config.toml
n_layer = 13
d_model = 320
n_experts = 16
experts_per_token = 2
d_expert = 224
d_shared_expert = 256
activation = "geglu"
moe_layers = [0, 2, 4, 6, 8, 10, 12]
router_score = "sigmoid"
normalize_top_k = false
routed_scale = 1.41
balance_loss = 0.000103
balance_bias = true
router_logit_norm = 2.0
n_groups = 4
groups_per_token = 3
shared_expert_gate = true
init_std_router = 0.0103
lr_router = 0.00113
vocab_size = 8192
norm = "rmsnorm"
norm_eps = 1e-06
tie_embeddings = false
optimizer = "soap_variant"
lr = 0.00812
batch_tokens = 65536
seq_len = 512
train_tokens = 293400000
steps = 4477
dataset = "wikipedia_en"
Below are experts of layer 10 (counted from 0) of a mixture-of-experts language model. Rows are named gate (a neuron's input weights, with its number), up (a neuron's input weights, with its number), down (a neuron's output weights, with its number) and show model dimensions 0-159. Each number is 128 + 24 x the weight over its row's rms, rounded and kept within 0 to 255.
Before each expert's rows: "mostly gets" lists some tokens that are sent to it at least half of the time. This comes from a sample of Wikipedia text that the model never trained on.

# expert 2
mostly gets: " David", " John", " William", " Michael", " Jo", " Mike"
gate1 [ 74 120 131  91 115 143 130 119 134 169  90 138 138 127 117 117 122 145  99  67 130 132 164 155  68  83 144 109 116 129 115 114 167 141 124  93 109 149 124 160 106 139 137 118 114 146 171 115 106 133 147 132 157 117 156 111 137 140  92 129 147 103 101 140 124 137 150 127 128 146 138 153  99 121 136 114 155 134 110 120 131 166 117 158 168 148 112 160 100  98 145 146 118 173 114 124 105 170 126  90 117  95 113 107 162 168 110 118 130 144 132 157 114 113 102 102 115 103 121 143 102 151 165 114 144  88 112 118 105 157 144 141 111 120 134 111 144 141  79 145 103  92 155 115 151 140 101 126  90 122 132 115  91 159 115 118 166 125 137 149]
up1 [ 91 110 144 166 153 158 135 149 115 150 123 128  81 163 133 149 122 103  98 114 171 148 105 187 109 112 124 159 109 183  86 153 121 135 168 133 118 123 126 117 132 120 137 142 102 123  82 108 104 131 148 112 147 163 190 108 123 105 146 141 119 154 150 119  56 145 135 150 127 145 133 121  91 132 126 140 121 109 107  77 147 128  92 154 144 132 138 172 152 137 111 128 130 160  65 111 155 172 120  78 121 126 121 106 159 118 133  79 116 111 126 120 116 117 115 100 111 156 158 140 172 105 107 103 143 131 143 111  94 112 158  96 139 177 180 138 100 125 113  96 125 131 119 128 117 132 105 156 109 186  90 131 164 125 114  83 145 161 145 128]
down1 [ 77 136 138 104  97  99 162 107 150 139 148 112 188 113 161 117 157 184 165  90 149 143 126 100 152 118 158  99 125 135 129 139 180 134 153 160 134 207 104 128 126  85 133 156 139 129 164 103 127 141  99 136 144 125 124 124 125 104  89 123 148  93 157  88 124 139 106 160 134 152  74 201 146 140 153 124 119 149 113 120 149 113 142 131 138 106 124 153 117 107 123 121 173  93  87  80 162 171 185 120 148 148 141 128 135 123 154 115 132 131 138 124 107  83 141 109 175 173 174 132 135 137 107 150 119 105 124 129 159  98 164 138 108 148 136 109 125 170 116 142 120 123 133 125  92 130 127 135 167 121 146  95 121 151 123 106 119 125 128 152]

# expert 11
mostly gets: " who", " would", " they", " can", " could", " may"
gate1 [149 137 129 112 134  79 120 132 120 113 143 133 134 153 128 128 118 111 155 127 148 139 129 129 108 106 105 164 117 134  94 104 129  89 122 138  78 176 147 122 183 130 119 154 106 104 141 115 107 113 174 110 188 139 126 124 158 149 114 103 129  98 114 104 122 105 146 128 114 134 132 130 112 137 105 140  58 172 160 153 107 144 170 104 127 120  83 149 146 145 201 116 137  94 131 127  96 154  94 119 114 126 132  94 131 216 113 152 136 111 148 131 120 110 109 134 104 135 125 125 137  79 100 109 131 139 151 159  77  87 109 122 118 117 129 101 103 137 120 116 131 204 128 106 147 151 107 178 104 123 128 116 123 127 127 136  98 132 160  85]
up1 [103 137  90 110 126 131 158 132 147 119 135 148 134 148 133 147 112 127  84 113 122 157 114 137 107 143 113 125 152 119 173 146 162 158 109 123 149 173 102 143  78  90 107 136 140  60 176 148 131 160 100 147 150 120  81 112 131  96  90 113 104  97 135 107 108  82  94 115 127 120 132 102 152 148 160 124 162 185 125 153  75 127 126 133 158 150 106 107  91 128 131 133 172 143 133 115  55 122 131 108 114 109 104 118 123 117 134 136 136 159 104 115 106 156 139 123 107 111 113  98 125 183  77 116 140 106 194 121 150 169 174 154 107 121 140 138 116 118 105 147 170 139 112 121 140 111 171 154 105 163 117 149 123  95 117 115 153 162 112 181]
down1 [110  85 123 113 133 162 135 136 127 113 178 163 136 113 125 120 130 124 146 150 138 138 115 124 161  74  96 113 117 113 133 137 150 143 132 136 128 101 170 130 133 111 147 146  91  95 111  99 147 147 112 121 140 108 147 166 117 149  87  89 108 132 134 140 120 164 133  78 155 118 111 149 129 109 128 134 113 127 137  98 131 118 101 136 135 162 129 144 141 143 114 156 174 153 135 129 123 152  83 121  90 147  93 150  97 125 131 140 143  80 123 137 133  94 142 127 130 125 173 109 125 146 145  91 147  97 144 142 133 105 143 136 113 102  91 138 147 148 145  87 155  90 101  97 101 156 123 131  88 159  93 129 146 106 104 133 142 143 129 163]

# expert 10
mostly gets: "==", ").", "\".", ".\"", ".", " National"
gate1 [120 143  74 135  65 176 100 104 151  95 124 105 126 104 167 118 141 154  85 123 162 139 107 162  97 158 107 111 143 141 132 120 106 142 138 101 134 134  94 103 131 142 165 105 141 108 123 163  83 142 132 109 133 153 115 146 152 183 127  88 141 143 123 164 124 112 124 130  89 121 146 140 107 155 155 101 116  67 104 120 118 140 104 121 148 131 145 165 143 162 115 149 147  97  72 126 121  88 131 158 142  96 122 134 122 135 127 108 152 106 112 123 103 125 154 176 133 143 149 130 145 122 157 135 144 111  97 163 115 112 142 190 155 141 127 158 123 123 118 121 110 122 116 138 126  78 132 130 113 171 174 123 136 106 135 107 127 151 117 106]
up1 [152 192 133 169 127 104 157 153  91 120 139 126 118 164 149 119 155 110 146 134  91  54 148 126 108 168 135 149 140 111 127 131 145 111 129 123 157 100 159 130 136  71 151 122 155 145 111 131 112  87 158 107 117 135 100 107 166 146  91 136 123 145 120  90 113 105 137 135 166 108 100 125 137 125 145 135 129 139 101 114 134 165 145 110 128 134 148 136 153 130 133 111 128 166 102 151 128  89 150 141  94 140 102 144 136 169 139  82 127 152 151 104 152 116  94 108 188 146 168 131 107  74 178 113 125 140 110 116 116 156 146 152 116 147 103 120 135 120 135 132 159  94 123 103 125 140 109 137 100 142 129 140 105 142 127 141 156 130 124 141]
down1 [106  98 125 135 118 172  88 142 155 164 178 134 119 151 127 118  82 124 120 127  86 133 164 109 118 134 106  96 109 201 129 111 148 108 153 144 135 128 107 129 137 141 106 143 124 139 116 104 158 132 145 117 121  97 150 109 159  83 131 130 119 165 104 121 148 125  97 135 200 115  87 127 137 124  94  56 135 150 133 123 140 156 155 104 114 137 139 162 113 105 101 112 133 129 129 120  81 118 112 161 110  99 126 142 125 126 159 111 114 144  93 158 181 110 145 112 145 121  76 147 147  76 128 110 126 144 110 146 115 205 111  89 186 106 165 127 155 122 155 123 177 150 133 138 105 116 152  85 147 141 109  98 144 132 125 116 114 121 132 101]

# expert 7
mostly gets: " evidence", " hy", " because", " lin", " represent", "oph"
gate2 [149 117  77  87  92 116 133 129 161 113 118 102 135 111 158  89 151 136  74 119  71 142 128 106  99 122 126 114 147 165 123 102 130 125 123 126 145 127 137 130 148 121 112  88 160 100 146 148 126  74 112 164  91  99 130 118  59 144 111  98 153 116 149 134 142 152 110 131 129 124 120 146 108 154 114  95 106 136 131 156 113 138  79 183 128 146 100 119 119 114 165  85 126 110 137 139 124 145 155  94 132 111 159 117 143 112 119 128 141 166 111 143 135 142 106 121 109 129 114 136 141 126 103 158 125 196 176 157 124 121 150 130 136 130 150 160 144 144 106 162 117 111 116 135 116 115 145 158 161 160 141 144 126 151 123 120 135 164 116  98]
up2 [151 150 151 130  86 110 129 105 175 149 130 110 132 100 131 108 131 110 120 120 111 142 119 117  70  99 119 139 136  90  87 136 148 152 112 130 153 139 126 126 122 138 121 142  46 170 144 123 110  87 165 163 145  79 150 113 144 193 173 113 125 123 103 126 139 157 136 140 136 148 129 101 173 125 143 110 134  91 123 142 118 127  84 111 102  99  99 110 117 102 132 121  97 164 111 141 122 138 152 148 169  63 141 135 174 160 132 104 174 153 115 123 139 135 148 121 104 140 163 150 121 165 108 100 133 125  76 138 139 123  88 130 139 118 133 132 110  97  84 175 160  92 138  83 106  95 127 134 166 114 126 122 154  95 145 137 124 170 130 148]
down2 [164 149 112 148  83 131 111 120 104 101 153 101 130 124 125 137 159 138 111 129 130  64 129 153 146  79 123 135 128 136 141 148 123 144 148 167 136 102 120 109 139 111 105 139  41  69 136 153 113 141 141 169 111 106 105 110 132 150 120 164 100 126 106 131 158 162 113  80 126  96 105 106 130 132 165 145 122 127 131 109 107 149 102 103 160 157 101 140 133 164 155 127 124 167 145  88  97 141 103 124 125  82 110  96 162 112 112 108 171 126 110 144 161 131 158 147 111 110 110 122 114 160 114 107 138 165 132 131 123  97 134 129 110  74 148  54  91 152  83 111 124 151  69 124 126 119 149 112 136 133 114 101 149 128 148  89 129 118 149 118]

# expert 6
mostly gets: " |\n", ".\n\n", "\n", ")\n", " \"", ".\n"
gate1 [ 95 200 125 197 132 101 132 140 109 108 118 129  87  43 137 134 129 112 107 129 132 158  98 160 139 155 124 124  88 110 127 136 102 102 125 112 117 103 142 135 192 136 124 123  99  83 127 110 109 145 120 131 153 157 122 163 140 101 118 143 108 104 101 142 110 153 132 141 121 161 148 119 135 151 126  98 118 120 111 113 146 112 154 169  99 146 123 143 137 107 125 158 112 120 101 158 127 149 119  78 103 156 104 134 136 104 104 122  97 108 143 111 100 145 153 109 143 130 158 136 101 128 109 154 125 121 122 111 121 100 110 131 118 149 115 139 156 165 144 149 139 113  85 124  97 113 132 113 109 143 115 184  84 120 143 148  64 126 137 118]
up1 [150 176 135 141 131 126 126  89 148 115 138 123 125 103  94 132 176 115  82  89 125 127 130 121 110 133 140 132 105 113 160 153  97 157 142 114 126 150 113 141 139 127 136 125 142 152 126 137 135 163 137 109 133 121 139 106 164  92 124 114 110 140 139 165 134 113 189 105 149 157 148 135 134 118 148 147 138 116 120 104 120 142 146 163  94 110 121 111 117 129  98 133 165 155 139 140 162 136 124 106 137 149 120 123 109 120 136 118 136 144 130 166 147 158  94  88 133 125 111 110  80 123 153 104 142 136 118 189 104 134 122 129 130 112 138 141 126 106 129 136 146 153 119 144 101 106 148 106 121 155 175 134  83 158 121 146 143 160 123 125]
down1 [137 171 143 123 137 146 109 102 121 150 112 130  96 110 100 139 150 157 144 106  55 126 113  91 134 115 138 110 116 143 103 144 133 120 133  93 122 120 168 126  94 137 112 106 164 172 107 129 109 127 109 136 171 114 136 132  94 105 134 113 115 108 130 174 129 144 152 145 138 125 158 151  91 150 110  90 134 153 145 178 183  95 120  84 134 135 133 125 138 156 123 101 113 139 109 101 123 191 128 141 137 117 152 122 124 145 173 155  74 103 133 134 192 122 107 169 182 158 125 136 164 158 140 136 121 100 101 143 115 129 163 181 162 132 116 130 129  94 140 132 140  90  92  94 134 164 157 143  73 163 137 162 115 156 117 123 113  84 159 134]

# expert 3
mostly gets: " −", " £", " ", " FW", " DF", " MF"
gate2 [139 107 124 149 127 143 120 142  94 132 112 140 137 153 169 124 159 160  99 134 172 128  95 126 142 114 165  93  83 171  93 112 129 126 140 125  90 133  99 149 142 128  76 103  84 151 140 122 132 148 123 157 140 174 139 142 118 128 125 145 158 101 130 156 128  92 125 102 182 117  97 111 169 174 102 127 130 155 107 132 123 132  91 112 123 111 176 119 138  94 147 161 104 137 108 127 143 162  86 124 134 139 123 181 145 151 139 149 138 164 129 152 194 122 121 154 157 149  99 106 103 147 119 110 169 105 131 176 109 121 101 109 118 107  72 167 144 100 119 165 129 105 147  88 122 118  89 128 127  94 128 155 101 143 109 129 129 149 185 121]
up2 [145  71 126  88 151 124 187 131  91 175  97 136 143 149 136 106 171 150  91 134 131 144 160 118 121 133 120 128 171 107 131 155 157 160 118 112 162 153 136 170 117 119 150 140 115 100 160 147 142 120 129 156 171 127 158  96 142 184 136 114 111 130  83  66 150 126 111 114 125 142 100 135 165 107 114 154 124 135 133 121 136 122 106 136 130 120  91 138  98 138 136 115 144 121 112 164 145 149 133 165 136 119 136 107 102 157  83 137 139 129  96 129 115 115 111 146 165 171 152 175 167 151 159  87 135 150 130 145 153  94 141 104 156 136 116  94 112 167 109 116 124 122 109 154 146 170 111  82 162 138 165 135 138 131 131 118 128 116  66 122]
down2 [160 150 109 128 113 151 124 152 161  95  96  98 144 105 170 132  84 150 164 120  91 117 140 108 119 168 126 112 147 120 109 150 142 126 107 109 122 126 110 122 107 160 107 117 112  97 108 132 112  88 172 134 139 122 150 151 171 127 125 175 130 149 140  82  96 108 139  72 106 116 121 125 117 144 112 139 143 117 110 154 137 115 124 121 138 153 148 143 124 113 134 109 129 114 134 126 133 112 123 137 135 127 121  93 130 112  99 135 138  95 114 113 145 119 123 155 115 110 192 159 108 186 107 148 110 108 132 115 135 153 120 148  92 131 151 105 125 118 121  74 137  90  99 108 115 168 155 138  93 119 121 111 128  91 133 108 131 140 130 141]

# expert 4
mostly gets: " life", " role", " song", " name", " Succeeded", " work"
gate1 [196  98 134 115 148 111 130  82 126 150 110 133 121 136 143 122  89 127 136 146 108 103 160 107 145 157 105 164 118 138 121 100 163 114 151 141  82 101 129 162 145 133 124 123 130 135 157 130 157 122 135 175 115  97 133 120 132  93 154 157 165 148 170  75 137 127 136 153 123 110 163 153 144 106 152 152 125 116 116 119 146 131 116 119 143  90 170 109  62 109  66 138 124 175 141 106 134 112 102 104 176 115 138 133 173 128 118 103 143  87 141 125 151 137 137 132 101 111 113 109 177 115  91 135 140 126 127 117 153 159 174  88  94 135 125 105  91 147 126 143  95 133 140 100 103 136 151  86 131 178  85 116 137 173 100  95 128  99 137 130]
up1 [153 111  89 165 101 107 105 107 132 126 103 127 135  79  89 127 117 123 128  77 138 124 139 153 137  92 120 154 124 153 145 112 140  99 153 102 124 111 119 101 131 118 100 121 143 127 150 127 117 145 124 108 149 150 164 145 174 173  85 111  93 123 149 105 178 118 162 120 153 128 149 135 131 122 158 136 109  91 125 118 125 154 110 135 110  97 148  90 169 128 163 139 155 167 164 166 158 158 107 141 114 173 104 126  78 140 110  94 142 163 153 111 106  83  94 146 138 113 138 127  90 103  97 137 137 105 132 115 140 117 145 133 171 121 122 111 105 138 110 131 129 105 150 137  86 134 146 140 167 115 148 126 117 117 121 136 117 121 111 154]
down1 [112  79  78 101 137 109 134 162 113 158 110 157 112 136 116 132 131 147 132  74  95  99 130 116 108 175 103 170 115  93 138 109 129 131 138 104 102 115  82 133 113 132 105  93 122 143 104 131 106 135  94 112 158 119 167 115 150 149 126  92 109 121 113 113 166 141 109 142 142 114 115  86 111 137  96 108  80 138 115  99 113  54 137 116 156 124 123 154 134 143 141 118 175 150  80 136 135 131 123 124 147 113 173 139 123 152 135 103 114 152 161  96 118 132 104 145 146  92 137 157 135 140 151 107 134 136 148 100 117 132 105 123 125  65  99 103 114 100 143 119 102 147 127 139 116 113  73 156 120 116 165 147 139  84 147 129 122 141 153 109]

# expert 15
mostly gets: " University", "BC", "TV", " TV", " Institute", " School"
gate0 [150 124 119 132  69 149 120 128 143 114 153 150 134  66 119 118 124 138 118 113 149 112 121 121 124 113 149 162  57 128  98 102 114 146 149 114 131 140  93 108 112  92 112 143 146 124 146 156 169 116 114 120 125 127 114 147 109 161 101 135 101 117 110 114 161 142 134 134 105 107 140 102 108  98 120 123 139 119 100 121 121 140 188 117 122 125 157 105  94 107 149 134 128  97 145 130 164 102  94 110 131 134 171 130 142  93 183 129 117 147 124 112 131 131 160 182 137 136 115 136 125 114 113 143 138 158 176 141 151 107 219 154 118 122 153 103 146  73 124 130 143 123 130 129 116 100 109 128 120 160 141 150 123 165 161 126 135 156 137 137]
up0 [ 83 101 135 141  94 119 105 100 116 139 124 117  85  99 135 105 134  95 103 142  89 144 128 130 129  93 141  99 123 108 142 162 163 138 157 144 118 141 115 124 134 139 100 131 131 142 121 154  99 107 166 128 147 164 119 123 131 111 109 107 144 134 122 155 154 128 125 123 121 101 138 152 106  87 117 152  65 122 127 140 113 123 149 100 146 147  58 105 155 162  89 137 163 142 175 131 145  88 137 119 132  97 115 123 115 137 133 136 132 144 122 171 156 170 130 100 187  82 167  79 139 105 120 117 164 126 115 151 106 102 109 138  90 138 121 145  87 120 139 139 116 120 129 147  92 130 160 120 162 151 156 121 140 142 138 130 118 114 114 116]
down0 [140 127 102 123  75 144  82 123  95 122 175 173 141 142 135 119 139 143 133 120 141 122 124  70 147 132 127 133 117 104 114 132 132  90 141 156 117 127 100 109  77 105 121 181  82 119 123 170 174 140 117  96 116 130  94 110 116 134  70 143  86 117 140 115 158 128 154 120 158 114  93 131 136 125 101 115 142 149 132 111  81 121 142  95  97 114 143 119  88  98 166 120 143 131 126 111 158 131 134  92  99 124 119 144 170  97 146 125 110 134 142 101 129 123 107 147 119 147 118 169 111 114 114  96 110 143 139 123 169 136 132 149 105 148 128 162 146 101 133 105 140  96 130 161 133  85 165 147  99 138 110 134 135 134 169 168 123 151 145 152]

# expert 8
mostly gets: " h", " H", " b", ".S", " j", " cl"
gate1 [123 132 132  99 151  84 118 129 154 172 107 116 163 117 140 128 104 140 106 122 128 157 159 140 115 178 122 163 135 151 150 122 111 108 167 118 108 140 106 121 169 125 147 143 150 116 118 123 161 161  83 132 146 106  87 179 161 150 139 112 149 162 132 106 150 149 154 152 171  90 129 140 143 135 178 143 134 104 136 170 112 131 145 126 123  69 137 131 131 106 123 112  98 100 175 138  83  98 113 104 179 151 118 107 119 110 106  94 130 153 167 111 145 105 146 137 123  99 138 151  97 130 106 137 110 112 183 187 136 119  90 180 146 145 137 149 107 133 156 168 135 144 145 146 120 127 146 102 140  87 129 171 142 111 153 105 139 125 101 103]
up1 [143 143 124 129 154 120 148 131 112 182 107 146 112 163 125 157 107 143 113 116 104 114 164 157 143 150 102 133 164 173 150  48 108 114 147 142 143 112 122 108  96 126 124 122 150 145 139 127 114 116 107  88 105 157 101 127 135  93 139 166 142 126 131 125 130 164 127 112 120 167  95 148 134 166 187 125 136 112  83 116 161 150 140 148 153 114 146 163 112 113 140 129  95 138 127 104 114 145 128 136 137 109 140 130 131 138 143 126 157 118 143 185 117 118  88 144 157 141 122 106 152  68 119 137 123 135 151 127 165 103 137 108  80 118 152 123  95 146 126 147 110 108 141 145 148 159 101 131 167 136 148  99 131 119 111  92 121  97 141 116]
down1 [152 120 148 151 129 178  76 133 115 100 131 142 131 154 108 108 122 130 129 142 119 114 145 134 129 121 138 106 110 148 148 118 125 137 124 136 121 144 102 148 123 125  95 132  82 102 129 125 145 169 163 120 121 141  85  85 123 141 115 103 161 123 173 158 123 114 152 125 138 179 107 129 117  74 117 137 122 125  76 134 101 142 137  96 107 139 140 123 131  92 106 169 134 168 161 125 151 102 108 126 120  90  96 138 141 135 111 122 124 141 103 132 187 147 104 130 119 128  99 180 118 170 121 152 177 148 164 172 150 117 115 134 133 128 128 137 168 143 112 143 105 143 138 156 133 101 114 115  96 113 118 133 137  89 122 156 130 119 179 126]

# expert 1
mostly gets: " was", " is", " be", " has", " had", " been"
gate1 [157 125 129 134 117 133 136 111 120  97 138 136 116 119 131 168 127 137 204 145  98  91 162 131 104 151 133 130 136 125 129 144  49 113 126 131  95 115 129 107 154 121 113 123 158 158 105 139 152 115 100 159 159 155  82  62 130 108 116 127 122 152 113  86 143 141 151 126 119 100 164 120 145 126  66 123 111 125 107 163  89 136 140 102 138 109 137 150 158  93 103 157 109 168 156  94  88  75 154 156 129 103 130 125 174 130 169 116 141 104 119  97 163  94 120 135 135 155 131 109 143 173 114 123 132  89 143 106 129 141 126 141 152 130 124 128  96 143 112 169 103 141 171 136 125 125 107 125 174  96 121 142 120 122 134 139 128 154  89 135]
up1 [114 138 132 127 141  66 147 122 129 129 109 134 115 160 123 188  76 158 154 142 156 124 186 132 117 157 121 145 118 128 148 135 135 170 141 133  60 107 170 118 154 150 115 146 108 122 106  86 117 115 119 139 143 128 117 108 122  94 195 123 117 148 125 121 189 133 116 149 108 156 100 103  72 131 132 156 118 147 135 126 120 141  89 113 104 137 151 116 119 158 150 115 145 116 154 133 126 127  96 143 110 158 153 136 145 121 172 184 115 130 116  88 127 126 115 139 160 173 101 126 129 127 117 129 105 109 183 159 159 141 164 149 147 157 120 147 117 154  74 176 109 146 124 122 119  72 112 137 128 148  93 128 124 140 128  97 147 118 126 145]
down1 [122 151 108 134 137 148  97 136 119 121 144 143  97 139 161 118 146 111 134 133 117 189 147 177 121 151 135 147 161 124  74 139 147 152 140 118  94 149 164 131 115 110  97 136 132  95 124 135  84 105 119 125 118 121 122 114 154 125 180 128 136 113 109 127 135 106 122 125  65 152 134 104  80 108 132 124 125 143 182 123 120 107 192 134 127 163 150 126  90  98 162 137 127 104 149 132  89  83 111 122 171 158 164 107 161 108 133 130 137 119 120 142 126 134 123 115 151  89  82  85 131 154 124 125 137 167 101 192 145 142 116 111 123 117 101 169 136 105 152 141 175 185 125 111 123 134 154 144 124 138 145  98 170 125 158 154 116 109 167 151]